python train.py --experts_per_token=6 --d_expert=128 --d_shared_expert=0 --balance_bias=false --init_std_router=0.00705 --lr_router=0.00183 --norm_place="pre" --norm_eps=1e-05 --init="trunc" --beta2=0.95 --batch_tokens=65536 --doc_mask=true
Below are experts of layer 4 (counted from 0) of a mixture-of-experts language model. Rows are named up (a neuron's input weights, with its number) and show model dimensions 0-255. Each number is 50 + 15 x the weight over its row's rms, rounded and kept within 0 to 99.
Before each expert's rows: a language model's description of what the expert responds to. This comes from a sample of Wikipedia text that the model never trained on.

# expert 43
Mid-word name pieces
up4:92 49 66 89 65 38 63 64 43 38 45 22 43 41 51 84 61 50 44 37 30 41 43 50 62 42 40 65 59 30 51 48 47 70 52 63 50 49 68 61 55 56 38 76 26 32 60 44 44 49 40 42 46 54 56 47 43 47 44 25 49 53 59 27 39 79 46 72 77 34 72 61 52 42 49 66 58 41 55 42 55 65 71 44 54 68 40 42 12 39 38 45 55 56 63 32 41 60 65 63 40 60 37 70 56 48 59 37 52 43 91 32 23 62 40 50 52 30 44 40 64 30 60 87 36 24 66 43 31 40 67 76 47 73 75 45 63 53 22 54 65 39 43 50 23 31 56 21 47 00 52 44 49 52 50 28 40 43 31 33 43 57 48 66 62 62 54 21 58 63 48 47 46 31 57 43 36 34 52 61 60 65 45 41 42 59 66 47 75 71 62 23 21 62 55 47 45 62 69 54 49 60 32 34 24 56 28 38 53 53 57 60 63 53 50 54 44 65 60 66 39 61 16 44 40 44 32 63 36 59 55 51 33 46 60 47 24 68 40 72 86 67 29 64 60 29 56 59 55 63 55 46 44 37 69 76

# expert 34
Acronym letters, name starts
up1:37 58 59 37 60 55 55 37 34 34 91 84 48 44 30 61 64 54 50 49 65 43 54 60 50 43 30 05 44 45 45 36 39 48 47 50 56 67 29 49 47 71 59 60 68 33 36 42 71 52 42 18 53 30 61 67 55 51 44 38 67 38 58 56 62 61 23 56 31 33 79 67 60 48 45 44 37 57 68 74 38 35 52 50 42 56 42 24 47 45 32 68 70 59 36 63 44 47 53 36 49 37 28 47 55 53 57 51 59 52 53 32 52 57 16 58 26 58 38 49 57 63 65 59 48 64 57 72 53 69 55 39 31 51 43 03 43 59 36 59 37 42 64 58 30 52 54 51 49 63 64 54 59 29 61 40 49 44 59 39 56 87 88 40 65 35 56 36 49 54 39 51 46 64 48 65 37 45 53 57 57 68 49 67 60 47 48 46 21 22 59 40 28 60 53 49 56 53 67 44 58 58 53 25 42 69 42 51 56 54 38 50 45 37 50 33 45 56 48 57 40 51 77 65 39 25 32 56 48 29 48 32 43 54 53 76 99 39 46 72 57 41 24 70 99 64 27 76 15 39 78 49 59 56 48 65

# expert 16
Family and rank titles
up0:42 46 49 62 29 24 15 47 27 53 65 90 58 47 39 46 29 42 50 44 64 56 56 51 54 49 69 54 77 48 66 25 52 28 63 54 52 50 44 23 43 46 47 61 46 58 68 63 61 74 71 64 42 61 43 75 32 11 36 73 54 76 46 46 34 65 56 46 26 63 58 54 69 43 38 62 80 53 42 06 41 35 69 37 59 36 69 52 50 66 45 39 51 24 48 47 37 37 30 46 54 41 36 45 36 23 38 52 85 59 56 51 54 60 53 55 30 52 39 33 53 44 56 37 31 28 64 35 60 77 45 44 56 48 55 62 31 48 24 43 62 53 47 27 83 82 68 37 54 20 28 45 74 48 59 51 49 82 57 29 50 37 58 44 56 69 45 68 47 62 60 64 51 48 41 54 44 37 46 67 61 43 51 45 58 40 54 47 85 30 34 39 68 58 41 40 46 00 51 50 71 86 42 63 32 52 78 37 57 68 42 65 39 51 46 51 60 40 48 37 33 46 61 23 35 53 62 47 39 55 48 30 60 51 32 61 72 37 22 63 63 57 79 55 72 34 70 40 39 44 49 61 50 73 54 46